Below are experts of layer 7 (counted from 0) of a mixture-of-experts language model. Rows are named router (the router's row for the expert), gate (a neuron's input weights, with its number), up (a neuron's input weights, with its number), down (a neuron's output weights, with its number) and show model dimensions 64-127. Each number is 200 + 30 x the weight over its row's rms, rounded and kept within 0 to 999.
Before each expert's rows: "raises" lists some tokens whose logits its average output raises strongly, later layers aside; "comes after" lists some tokens at least twice as common just before its tokens as in all text. This comes from a sample of Wikipedia text that the model never trained on. Tokens count by the router's weight.

# expert 30
raises: " ", "-", "s", ":"
comes after: ",", " a", " (", ".", " the", " \""
router,138,191,229,210,269,220,206,238,153,176,232,181,150,214,204,218,219,192,188,202,149,124,239,179,183,169,163,197,242,178,173,168,187,230,183,132,240,235,189,208,209,179,192,231,187,204,196,204,154,189,228,219,196,244,183,196,241,164,189,183,230,213,170,224
gate0,166,163,188,161,211,258,201,204,211,171,231,228,160,237,185,205,186,222,197,220,172,235,205,226,251,157,209,223,152,213,211,246,235,247,153,125,215,215,174,160,235,187,165,167,208,214,205,188,140,155,191,226,250,225,215,162,255,213,180,211,221,214,181,231
up0,166,173,183,191,256,279,222,177,215,140,196,191,171,223,186,188,184,222,165,220,201,238,211,217,231,166,184,229,168,171,188,263,233,222,147,135,218,196,173,180,210,183,159,189,229,212,186,171,192,162,186,199,257,187,216,164,235,195,181,207,208,194,237,251
down0,235,227,225,199,184,182,170,175,180,191,212,236,191,159,220,210,236,208,150,159,172,247,144,214,267,222,185,203,100,223,199,191,204,232,212,176,165,180,204,157,206,251,216,145,194,192,212,180,265,207,247,246,182,214,242,174,211,239,201,218,202,200,197,214
gate1,266,215,189,149,198,193,260,213,222,177,226,161,213,177,185,285,158,213,215,188,160,180,203,164,200,254,217,236,219,238,195,177,261,182,187,163,230,180,187,205,202,181,206,213,158,162,224,223,150,198,185,228,234,204,218,176,220,143,191,181,155,242,201,227
up1,154,201,188,205,215,218,204,172,151,233,195,196,171,153,201,147,232,235,155,191,229,238,231,208,197,138,212,199,172,183,237,215,218,211,188,239,230,179,197,162,187,208,201,179,278,241,195,221,189,202,205,147,127,164,224,182,190,208,222,153,198,213,178,186
down1,257,185,232,218,160,208,247,269,179,167,194,246,274,195,208,221,245,211,154,158,164,239,188,204,204,198,234,223,201,188,193,216,216,175,196,148,220,220,174,203,195,273,261,123,198,214,237,207,205,197,230,216,245,190,189,168,257,217,159,161,211,171,236,238
gate2,235,185,156,237,238,146,161,165,224,167,211,189,205,128,181,253,185,186,199,211,203,198,176,168,200,146,204,205,199,251,171,191,168,266,170,177,192,221,175,187,179,203,168,237,193,230,190,177,252,172,206,223,252,212,149,195,165,168,160,158,189,202,169,176
up2,205,191,171,139,154,205,157,215,182,154,227,284,222,177,193,179,148,189,236,232,192,234,173,218,202,227,223,215,160,212,215,176,187,218,218,150,199,199,162,209,191,205,191,189,202,256,186,184,226,233,158,203,140,217,184,218,180,291,178,180,151,200,197,250
down2,202,240,203,206,200,199,243,165,201,211,201,224,161,200,251,159,225,222,162,212,213,213,227,215,240,253,285,184,233,169,165,240,232,159,186,222,168,185,206,168,208,154,129,209,142,143,208,250,163,210,194,207,186,189,246,197,157,164,224,227,178,158,186,191
gate3,176,193,217,222,205,188,170,226,197,183,210,213,226,201,200,171,220,178,193,216,214,174,202,216,194,156,216,213,228,177,193,185,228,161,226,124,159,244,195,202,215,136,182,194,176,162,236,227,246,162,263,222,231,221,166,216,214,230,216,273,159,167,186,190
up3,236,167,211,162,212,237,162,147,173,162,273,183,227,180,162,227,267,220,194,171,194,168,194,194,158,135,170,207,177,200,185,180,210,211,199,173,223,204,213,152,203,160,138,184,223,227,260,210,200,159,214,243,158,231,208,201,233,178,215,245,180,160,172,213
down3,220,176,219,215,217,190,156,227,193,136,217,215,218,183,191,190,132,198,249,143,258,199,218,187,174,234,162,187,205,232,193,213,205,183,241,245,160,201,201,207,232,190,218,204,199,195,251,202,209,207,136,194,163,230,179,187,199,224,243,201,218,183,190,181
gate4,247,195,242,206,174,212,191,239,187,171,173,214,225,212,238,212,181,192,188,189,235,188,212,182,200,168,254,196,169,254,218,253,203,225,197,190,151,153,189,182,207,161,175,211,215,173,135,235,175,158,275,247,213,223,206,168,180,192,213,228,165,246,167,147
up4,204,172,216,238,165,198,213,221,185,203,169,241,251,238,211,236,202,165,240,158,197,157,206,138,141,186,221,233,160,235,197,251,218,228,243,203,185,171,165,175,202,164,159,204,184,233,188,213,207,175,211,202,175,234,206,202,205,236,184,193,168,263,171,172
down4,183,194,151,191,196,209,189,228,166,236,199,207,229,190,240,207,172,174,205,243,225,223,178,203,187,191,171,214,154,212,178,203,239,223,209,169,157,148,158,234,229,231,176,180,188,222,205,206,254,178,172,204,174,193,135,216,200,275,171,189,221,157,198,212
gate5,200,151,185,187,247,166,224,191,226,192,149,131,179,186,210,243,232,188,191,231,180,181,216,193,187,203,224,197,179,156,162,202,202,195,209,178,231,230,182,176,222,167,224,205,219,180,224,196,214,215,212,249,231,232,198,258,192,207,188,122,175,177,232,170
up5,176,247,243,192,168,244,161,219,163,177,225,292,207,214,182,147,176,217,193,198,213,268,169,209,208,183,210,182,203,230,237,232,172,247,192,219,200,151,213,198,198,198,188,183,167,188,160,202,155,176,188,154,157,192,204,180,163,224,194,222,193,194,168,196
down5,173,185,181,231,183,223,188,191,176,186,206,213,254,188,185,199,149,231,153,194,211,225,218,202,216,236,239,200,137,176,215,199,224,224,169,184,193,269,222,174,251,168,243,212,147,155,207,200,188,201,225,240,195,212,214,214,185,194,199,221,219,254,191,217
gate6,235,196,205,213,209,184,205,256,231,136,212,203,180,214,211,239,248,159,170,209,186,227,204,216,205,224,166,128,218,228,192,202,264,194,239,195,152,212,187,163,231,214,237,233,202,194,161,251,188,157,230,184,187,226,167,213,189,222,188,196,183,189,211,240
up6,130,170,152,184,175,199,205,203,242,179,213,262,203,214,183,172,209,201,194,205,198,202,161,191,175,181,147,184,158,260,215,184,254,232,245,177,161,231,181,205,209,207,262,260,186,170,161,232,202,159,181,183,164,199,237,194,200,243,158,163,148,235,190,248
down6,191,214,158,219,214,199,192,202,184,231,182,208,202,157,229,201,195,195,272,131,184,189,159,222,212,216,172,175,213,221,175,189,195,218,217,216,233,204,190,207,231,157,232,216,125,228,192,181,230,187,178,197,212,143,229,155,210,174,278,188,202,165,205,266
gate7,203,189,197,248,181,177,198,207,160,217,215,218,195,223,255,149,271,223,240,251,234,182,192,187,207,173,181,187,160,219,160,154,205,208,229,190,202,257,205,199,174,155,178,188,201,214,184,211,251,187,250,236,204,132,186,205,139,192,193,226,198,191,192,211
up7,202,203,208,226,164,182,216,173,195,225,237,231,173,212,234,234,264,155,241,221,192,195,199,188,186,169,181,257,185,201,180,184,200,208,203,256,201,276,184,236,217,162,204,173,181,243,244,134,212,233,220,248,215,230,152,189,204,205,209,234,213,193,201,203
down7,256,272,164,182,185,247,214,228,190,188,138,207,214,230,201,181,155,251,272,194,199,155,166,242,216,187,203,197,211,204,222,219,215,224,222,173,205,207,203,211,175,180,212,255,195,189,218,204,218,222,175,215,145,162,192,146,208,167,181,183,206,194,230,230
gate8,204,175,152,171,198,163,235,149,179,251,221,160,232,191,203,233,134,165,194,206,210,136,211,203,208,173,160,218,162,200,185,188,188,198,211,203,184,241,165,232,212,195,225,237,222,190,211,193,122,210,240,244,173,217,205,210,186,156,212,203,150,187,200,219
up8,195,205,217,204,186,186,237,190,122,217,221,140,170,208,199,268,190,174,219,158,205,158,241,151,190,242,189,226,190,209,158,204,238,214,139,220,226,228,181,227,184,197,231,216,239,224,240,169,137,181,219,208,194,221,223,168,244,223,197,190,147,228,223,166
down8,162,208,249,249,245,176,249,206,172,228,214,225,221,195,162,149,214,190,174,214,202,253,186,253,216,196,211,218,155,206,177,213,203,142,247,214,164,186,167,145,134,188,159,195,187,209,189,194,227,181,196,173,142,236,135,217,187,218,188,156,178,237,243,161
gate9,156,243,219,205,233,207,168,241,228,213,239,210,152,257,199,216,200,152,218,221,168,130,184,181,193,238,192,178,186,280,215,165,239,185,190,193,221,240,185,196,246,230,165,233,178,201,170,225,191,129,192,217,229,197,213,242,227,220,172,206,198,183,188,179
up9,193,198,209,237,190,209,199,218,185,228,234,204,188,189,197,217,221,215,211,216,228,151,175,164,196,149,176,198,154,225,264,162,223,262,187,246,218,239,204,245,208,216,187,229,207,214,184,172,244,231,228,221,144,204,137,232,217,185,210,134,165,201,209,196
down9,198,193,183,175,201,218,185,226,187,244,245,130,232,220,214,199,194,192,203,219,213,168,213,158,153,209,186,184,298,190,193,244,193,167,234,190,221,212,186,177,151,223,198,205,162,219,158,223,174,212,160,186,199,209,208,164,131,162,210,180,210,219,221,171
gate10,235,261,184,182,206,275,175,188,175,204,243,172,190,220,232,155,213,210,174,153,219,245,241,212,201,225,167,205,205,141,126,180,166,161,187,208,204,152,222,207,220,201,187,207,194,232,187,150,178,183,180,198,185,194,202,180,220,224,222,165,240,201,205,181
up10,212,232,152,211,174,223,198,183,162,222,243,217,201,241,200,198,218,215,203,147,186,190,205,237,158,223,143,210,172,189,146,154,204,191,223,200,198,200,157,194,228,188,199,192,172,275,225,150,188,169,175,179,231,210,222,180,237,221,167,180,219,222,219,185
down10,219,177,210,204,214,212,225,214,173,176,158,246,174,209,212,220,250,213,122,192,218,191,200,183,80,206,189,246,199,200,194,232,219,194,203,212,205,219,178,239,193,221,230,188,181,248,248,222,179,169,202,164,181,207,218,202,236,262,185,220,188,239,190,181
gate11,192,207,200,240,220,229,250,234,167,223,213,206,223,252,234,209,182,214,186,158,164,196,184,179,169,148,195,234,212,189,222,226,177,212,149,214,215,177,193,184,199,224,229,187,189,253,244,224,214,165,225,174,154,248,209,180,238,220,202,155,186,242,186,178
up11,233,223,255,206,234,242,208,182,206,161,250,137,182,158,182,235,180,217,177,233,220,260,190,197,242,208,232,145,232,206,228,189,210,157,176,194,217,186,226,186,213,210,147,210,203,167,165,206,185,269,189,196,209,157,162,224,139,212,198,213,212,122,218,183
down11,153,187,187,206,185,218,249,187,184,173,211,157,205,209,204,233,190,168,248,146,165,191,214,196,162,195,194,177,257,169,174,253,242,211,184,145,263,182,186,189,186,247,182,179,219,240,241,215,238,178,194,211,201,239,206,186,216,181,160,192,213,176,166,234
gate12,196,191,174,222,156,200,196,184,186,207,238,213,144,230,215,208,218,216,190,206,153,168,172,155,182,184,171,175,154,186,224,193,211,208,177,162,163,237,244,217,196,216,244,196,159,193,199,208,254,185,291,240,206,178,182,183,210,187,188,197,191,221,191,229
up12,244,229,179,164,211,171,162,227,199,226,240,130,232,204,183,220,262,151,222,171,215,192,206,214,168,158,204,169,134,191,228,166,226,185,194,173,177,185,238,192,203,156,259,205,236,195,222,170,182,227,237,208,193,176,200,216,240,239,189,200,147,151,189,216
down12,178,217,220,212,203,200,182,176,163,224,201,215,219,178,139,206,167,268,155,161,196,196,188,204,149,169,271,187,202,221,212,204,207,215,223,246,192,176,204,215,206,143,160,182,169,201,156,208,234,217,108,181,159,252,205,184,233,201,197,236,191,243,244,164
gate13,129,159,198,134,234,196,164,177,176,204,180,200,162,182,137,173,203,189,226,206,203,166,148,216,185,223,170,189,189,241,223,169,238,222,234,200,203,262,141,158,217,191,210,198,188,166,145,239,192,153,217,161,222,190,213,200,187,198,162,210,185,190,191,234
up13,215,167,206,244,208,238,257,212,218,194,194,225,186,221,208,228,159,170,210,204,225,232,225,179,219,237,243,173,205,137,188,234,144,183,199,211,191,128,207,153,177,168,230,174,164,197,190,228,173,213,214,239,255,150,212,149,194,196,194,209,220,154,219,196
down13,177,212,225,224,225,208,170,150,207,218,200,222,207,239,211,254,215,190,180,134,226,188,178,262,203,228,233,296,157,161,191,166,221,180,173,164,185,213,213,193,239,210,195,208,184,208,182,188,197,203,247,221,208,203,234,210,222,253,210,201,189,229,187,188
gate14,161,152,160,223,230,176,196,257,219,176,187,179,169,225,239,169,158,148,212,170,206,154,195,174,211,249,185,203,201,195,252,203,234,216,223,177,228,224,189,244,174,138,252,177,147,223,159,226,213,207,257,226,241,229,225,200,250,180,206,185,236,161,186,166
up14,216,131,181,207,185,233,205,141,194,241,208,250,269,179,171,190,233,222,163,148,186,243,214,241,209,173,176,199,193,167,197,197,208,186,221,222,190,277,209,167,179,255,182,157,253,195,224,147,151,183,194,194,188,222,189,168,167,195,215,211,203,203,233,239
down14,201,135,213,184,167,184,155,179,180,157,175,244,202,209,192,253,205,205,206,167,222,218,208,241,251,204,252,192,186,158,207,199,178,194,193,122,196,194,268,114,187,179,194,160,200,167,187,200,212,200,246,207,223,176,193,117,202,165,226,233,165,155,215,209
gate15,158,204,179,169,182,235,200,239,188,230,167,207,246,219,150,210,128,183,222,195,234,230,210,194,210,181,185,148,192,203,211,196,201,252,231,209,222,217,179,203,258,144,133,247,241,178,202,233,139,267,189,239,193,150,197,224,159,197,178,175,197,225,247,218
up15,178,232,196,217,203,181,231,237,187,182,211,187,248,223,170,229,200,191,179,231,188,140,209,151,167,207,217,196,142,171,220,198,246,195,227,228,233,261,153,229,228,164,207,264,234,221,265,193,222,227,195,190,207,157,218,250,240,215,175,174,185,215,183,193
down15,246,244,203,225,181,240,214,205,164,224,177,223,235,180,229,133,267,226,185,204,155,196,211,203,246,205,195,215,160,191,152,175,224,192,180,189,142,214,212,174,226,205,207,221,202,207,256,200,201,159,153,186,236,176,190,178,225,177,183,166,168,169,195,199
gate16,256,233,203,220,193,201,174,198,170,155,195,175,179,192,174,201,202,133,244,177,198,131,162,137,177,226,235,195,179,216,232,177,250,201,192,203,200,187,189,206,176,184,230,216,194,187,163,221,198,138,202,193,168,224,220,174,217,220,173,203,156,240,189,157
up16,240,250,176,211,204,211,182,236,194,136,237,214,183,201,193,200,186,168,221,157,168,122,199,171,175,253,176,250,193,194,226,137,250,183,185,189,199,165,183,186,167,196,175,169,177,199,216,203,187,201,226,249,170,259,189,193,193,196,188,186,195,191,144,188
down16,170,175,198,239,230,231,211,253,194,180,227,174,202,185,205,150,205,229,164,242,186,148,196,140,158,194,129,164,216,216,196,202,180,204,229,227,226,232,251,217,199,140,180,168,197,252,167,176,175,173,192,237,189,141,216,169,217,215,177,172,219,220,226,216
gate17,193,167,165,225,235,209,186,230,180,208,191,212,142,237,141,149,209,201,185,202,189,145,225,201,212,212,189,167,197,163,227,175,181,147,203,217,193,274,217,259,168,249,178,240,233,150,171,206,177,213,188,192,174,219,171,198,179,184,212,164,183,238,215,203
up17,218,266,205,169,204,190,190,145,268,198,172,179,229,156,242,205,184,243,171,231,219,258,216,242,251,177,228,223,260,220,180,202,198,229,191,167,200,140,227,179,247,179,198,173,213,244,184,202,195,231,157,167,242,217,247,184,184,162,214,228,197,215,218,191
down17,218,196,162,154,175,144,195,182,203,186,159,211,202,174,254,222,201,223,200,162,244,186,155,179,180,202,203,220,283,202,189,182,200,219,201,176,190,227,250,241,235,179,167,263,231,163,223,192,147,186,193,208,165,192,207,219,226,169,228,235,96,205,186,243
gate18,171,259,184,234,191,161,271,224,173,225,214,178,220,184,203,194,223,159,213,240,204,214,181,180,183,198,192,218,207,189,208,200,162,230,192,169,185,290,159,183,159,232,188,251,190,144,206,203,137,186,218,211,186,205,203,188,207,164,156,181,169,206,170,200
up18,215,244,206,210,201,195,221,231,207,209,218,145,202,118,169,211,228,212,224,187,217,187,220,155,203,154,161,193,205,141,167,181,199,217,152,184,216,155,209,229,178,200,172,216,215,174,194,216,200,209,179,145,169,220,202,204,177,158,167,219,142,196,239,230
down18,142,169,208,178,168,213,234,247,186,223,181,243,200,220,197,172,216,184,229,199,156,216,152,193,176,243,300,246,187,247,176,184,220,137,241,180,182,206,193,206,226,156,208,185,152,236,195,199,169,146,213,217,153,187,167,166,245,253,213,186,202,204,197,211
gate19,246,170,222,202,164,219,160,204,154,180,198,157,258,177,202,180,167,213,190,175,241,205,167,206,228,191,172,208,232,229,132,146,228,218,222,178,178,217,240,184,219,173,160,152,184,164,199,230,168,183,217,129,139,270,138,234,260,182,243,186,166,190,220,175
up19,191,153,208,184,187,181,183,219,218,239,204,201,247,164,179,178,220,250,246,205,188,192,158,226,188,176,161,226,205,236,175,156,211,210,224,164,197,254,204,222,192,145,183,147,170,173,223,242,204,164,223,214,193,237,163,207,233,182,191,168,193,223,214,216
down19,180,196,256,243,207,181,230,195,216,158,199,239,194,182,206,218,234,234,235,183,198,214,211,238,194,197,172,231,188,183,170,190,198,177,169,208,208,250,133,209,217,219,162,155,163,162,183,175,201,169,223,158,248,174,195,226,251,214,159,232,208,134,175,224
gate20,189,228,179,216,235,165,199,163,178,161,216,187,233,242,240,221,149,145,212,206,227,145,136,207,191,231,135,203,181,209,172,218,253,211,222,161,225,245,144,198,176,221,175,204,188,175,159,230,209,196,205,192,144,202,149,216,173,231,185,197,195,179,209,183
up20,199,225,183,206,203,201,157,178,170,192,260,191,230,221,277,190,171,207,180,207,215,145,180,200,154,193,157,197,190,202,148,214,179,204,216,162,210,222,181,180,213,258,210,183,201,183,148,224,226,193,141,179,181,193,171,146,225,190,198,191,234,216,218,209
down20,235,187,204,201,231,215,195,200,264,164,220,191,242,189,202,195,258,193,220,185,228,202,156,235,176,169,183,184,152,146,155,222,258,242,224,186,172,171,191,221,206,233,221,173,231,203,150,204,236,175,177,184,213,169,250,215,134,210,145,225,187,197,224,201
gate21,184,217,217,204,191,237,169,252,174,233,186,188,151,191,173,149,188,196,230,140,181,149,241,177,182,216,157,238,223,218,197,165,159,195,195,182,202,217,200,230,132,189,220,179,119,172,179,266,205,183,230,200,211,196,192,188,198,216,189,158,254,208,212,208
up21,217,184,239,242,220,196,228,215,169,172,144,274,189,189,163,229,215,184,189,213,140,212,227,207,200,158,191,206,206,156,196,236,170,184,199,221,232,191,177,205,174,233,158,118,194,153,235,173,238,206,204,215,136,223,183,174,179,254,273,164,193,198,252,146
down21,215,232,200,215,151,145,169,166,194,192,217,116,204,202,218,262,181,158,233,186,241,215,177,188,256,236,192,172,189,168,198,184,252,217,195,183,211,206,227,127,183,202,219,193,186,166,178,217,147,151,234,177,244,245,211,204,195,156,198,210,200,222,157,218
gate22,166,201,200,213,222,245,219,259,220,199,172,208,179,180,202,216,196,229,181,228,214,215,195,222,234,223,165,218,173,200,169,216,146,206,154,182,180,209,226,196,185,231,234,196,167,248,162,201,177,227,177,192,213,194,233,136,244,219,187,163,235,219,228,218
up22,183,177,187,231,220,254,240,222,204,206,172,223,205,215,182,170,238,214,193,224,182,233,161,168,212,239,166,251,173,244,184,167,193,223,227,155,192,203,163,201,176,244,202,196,143,218,175,221,170,222,206,214,242,202,226,145,241,230,176,149,218,239,242,214
down22,247,196,215,173,175,137,120,188,204,233,265,184,182,194,205,167,222,172,173,208,208,239,155,243,271,218,166,227,128,202,174,168,221,191,239,181,168,184,174,164,222,252,185,123,228,155,187,178,240,229,246,157,179,209,197,199,221,216,181,221,230,172,212,185
gate23,169,179,176,221,211,173,204,250,194,178,211,230,156,226,181,196,180,172,195,184,187,243,205,204,194,240,193,214,172,236,175,227,180,247,210,156,185,174,161,183,181,279,217,172,144,169,191,211,181,94,226,190,244,205,208,221,177,196,172,146,187,186,255,220
up23,217,212,195,208,199,138,198,145,181,226,238,185,212,179,183,187,196,202,201,107,221,171,205,181,167,293,203,212,212,212,180,156,245,171,227,206,221,186,176,208,272,167,167,215,185,162,171,195,168,184,291,184,163,239,177,275,172,188,218,230,165,192,185,261
down23,117,168,185,166,216,211,194,231,163,184,190,236,170,215,174,195,210,180,131,251,196,220,256,227,193,161,186,208,251,156,200,210,190,129,167,205,214,162,205,222,133,180,232,215,172,182,210,212,163,219,178,185,222,171,163,204,210,203,227,188,154,243,256,156
gate24,191,202,190,192,203,209,227,213,128,165,200,172,224,216,194,207,196,161,185,153,263,199,183,187,184,197,187,179,210,213,213,249,209,271,199,186,189,231,170,150,141,200,166,230,173,187,144,237,212,155,263,98,122,216,147,206,148,221,178,202,175,209,228,188
up24,193,169,190,272,190,195,217,237,275,162,202,169,158,227,166,209,223,187,216,185,185,156,234,197,233,266,214,260,208,164,206,226,242,146,191,186,182,209,216,216,200,219,223,249,169,203,239,180,192,219,161,206,229,189,209,177,203,178,197,190,193,254,238,207
down24,128,219,241,192,218,208,146,172,186,224,244,192,216,225,170,170,148,233,196,191,195,197,183,145,194,163,192,230,160,203,203,176,194,226,154,216,230,140,235,144,223,198,229,264,154,206,173,147,214,209,207,237,227,202,198,219,211,202,241,166,173,219,233,203
gate25,180,213,219,212,150,208,107,257,233,216,210,195,197,205,215,181,232,151,238,173,227,261,199,279,237,256,210,194,253,210,234,208,162,162,220,186,186,197,192,197,189,174,213,213,206,225,223,231,155,234,246,207,155,206,235,199,234,191,222,244,230,206,204,196
up25,189,198,234,217,190,250,279,169,176,204,175,186,228,165,150,209,206,217,193,183,184,225,196,177,194,167,175,221,222,212,172,174,225,231,161,263,214,189,219,208,172,200,200,189,192,290,162,184,241,211,197,219,201,167,187,214,197,239,200,186,177,180,205,175
down25,214,226,184,154,129,233,187,180,184,196,155,236,217,262,181,222,261,213,237,174,216,229,211,195,187,241,220,199,184,171,198,173,175,240,189,199,167,207,230,207,171,189,167,153,210,192,217,253,186,195,157,161,186,248,177,159,205,165,176,270,187,233,159,237
gate26,226,208,221,153,229,218,199,186,152,216,190,185,248,206,162,243,127,185,178,140,161,144,236,202,196,182,193,229,216,212,225,171,134,228,220,189,236,216,158,198,161,182,198,253,242,214,231,186,108,275,202,181,175,194,196,224,281,176,217,178,205,199,132,263
up26,185,237,227,190,238,181,174,241,187,218,229,131,230,134,189,176,232,191,150,172,239,219,164,191,214,216,242,200,189,222,215,239,212,166,196,210,215,180,206,210,184,198,191,196,216,206,139,212,211,198,205,234,183,186,179,225,187,209,190,179,238,139,164,181
down26,242,204,222,128,171,203,181,221,192,151,156,188,211,238,194,216,145,194,198,195,189,160,213,210,211,204,172,168,263,225,209,201,178,175,200,184,181,206,201,223,176,142,235,141,152,190,228,196,183,226,225,191,211,224,166,175,219,139,182,172,227,198,186,166
gate27,220,262,205,246,231,220,169,256,131,160,200,241,172,187,210,219,199,180,184,252,175,219,192,168,180,230,287,161,204,230,201,139,204,215,163,173,185,212,244,194,188,196,126,253,253,170,168,225,215,209,220,180,164,217,162,212,197,233,228,189,198,227,108,206
up27,228,241,185,185,175,189,201,201,135,177,188,234,218,184,171,227,189,187,225,201,200,156,178,165,159,257,234,202,172,245,174,123,249,230,234,198,165,243,189,244,200,203,146,266,234,179,196,262,197,174,231,216,172,221,201,240,238,209,194,189,193,209,146,191
down27,167,222,185,210,185,180,188,170,193,195,194,219,201,169,229,190,174,184,196,225,170,180,179,191,217,221,169,173,268,223,245,209,185,206,219,248,226,194,126,246,236,183,191,214,162,251,212,259,201,187,197,223,213,215,210,167,199,142,217,178,190,185,198,182
gate28,183,147,206,118,228,255,224,241,153,202,185,129,221,257,213,208,196,200,199,204,186,165,179,213,196,227,195,194,203,163,139,149,183,156,232,232,206,199,200,153,181,163,231,219,180,223,214,200,104,124,237,212,212,233,253,195,250,157,227,194,160,171,168,239
up28,201,147,160,147,209,230,240,200,154,219,189,148,210,244,219,200,171,177,252,205,170,200,192,210,170,256,181,219,207,182,158,131,213,193,242,245,208,200,184,189,196,133,222,209,180,217,229,190,157,130,206,240,219,242,237,189,272,167,195,203,178,198,239,234
down28,257,164,243,217,208,201,194,186,206,169,132,259,175,256,187,155,228,218,191,199,255,188,206,180,141,201,168,210,209,195,182,214,211,174,197,276,161,157,177,245,206,154,191,240,227,225,251,208,166,172,176,197,127,205,175,203,184,240,211,220,158,239,239,199
gate29,198,216,236,171,251,220,175,139,220,228,178,192,228,227,214,209,184,190,240,216,182,184,174,209,211,205,192,184,194,230,216,186,159,236,189,148,154,218,161,182,192,160,189,187,187,151,184,211,153,230,194,186,177,195,221,185,168,143,222,239,145,162,166,178
up29,222,222,161,186,133,196,173,228,181,177,214,173,193,136,226,182,169,200,128,214,204,209,220,204,198,135,192,225,227,177,205,238,227,152,186,190,162,178,251,208,194,185,226,211,193,210,231,207,255,162,216,202,216,215,206,231,205,270,219,167,262,204,276,207
down29,203,256,219,216,197,160,172,209,208,168,152,110,207,213,199,157,189,174,212,159,174,220,224,261,230,203,199,206,220,161,209,175,159,156,194,181,216,215,226,206,241,279,202,215,200,209,159,243,200,167,255,190,173,151,164,145,224,191,211,272,252,203,195,229
gate30,195,257,190,242,206,150,296,216,242,210,163,190,209,137,216,171,136,180,207,204,235,177,194,157,199,206,190,214,218,237,169,211,189,220,195,209,181,187,140,219,207,185,181,224,201,213,189,269,156,229,187,182,197,156,180,212,188,182,150,180,243,254,188,206
up30,228,231,213,153,211,200,213,185,188,226,253,267,156,186,199,165,233,252,217,141,197,199,193,184,195,204,201,220,201,240,217,219,188,209,234,169,194,167,219,169,196,183,168,146,160,195,189,247,200,195,127,220,241,207,239,242,190,221,212,210,224,237,190,231
down30,222,238,140,154,196,162,167,179,221,172,195,179,174,192,222,152,247,234,168,204,226,151,201,213,221,169,237,165,207,157,188,159,137,201,182,180,148,238,275,165,204,190,203,210,200,171,211,161,196,205,218,216,210,197,178,220,189,165,238,235,229,134,175,164
gate31,188,194,205,236,210,173,227,252,123,183,197,170,197,219,269,195,204,164,198,104,206,185,177,140,199,206,193,210,198,245,182,192,176,237,206,179,209,170,168,192,181,171,214,193,174,191,197,200,185,222,195,173,159,226,184,179,205,207,199,204,172,183,160,191
up31,221,242,236,148,203,220,196,169,195,226,178,214,241,164,162,230,178,209,198,204,192,213,182,243,196,210,211,163,189,205,217,254,226,206,182,168,161,218,213,158,227,186,123,177,194,183,180,278,191,165,275,191,214,196,200,219,103,203,176,187,215,185,200,183
down31,220,248,185,179,196,202,225,191,215,223,167,183,190,191,202,226,192,183,199,195,201,153,201,220,207,211,292,185,268,179,171,187,166,225,214,160,148,210,205,220,207,191,140,184,230,201,207,179,221,213,209,254,255,212,194,200,178,171,200,214,222,155,218,199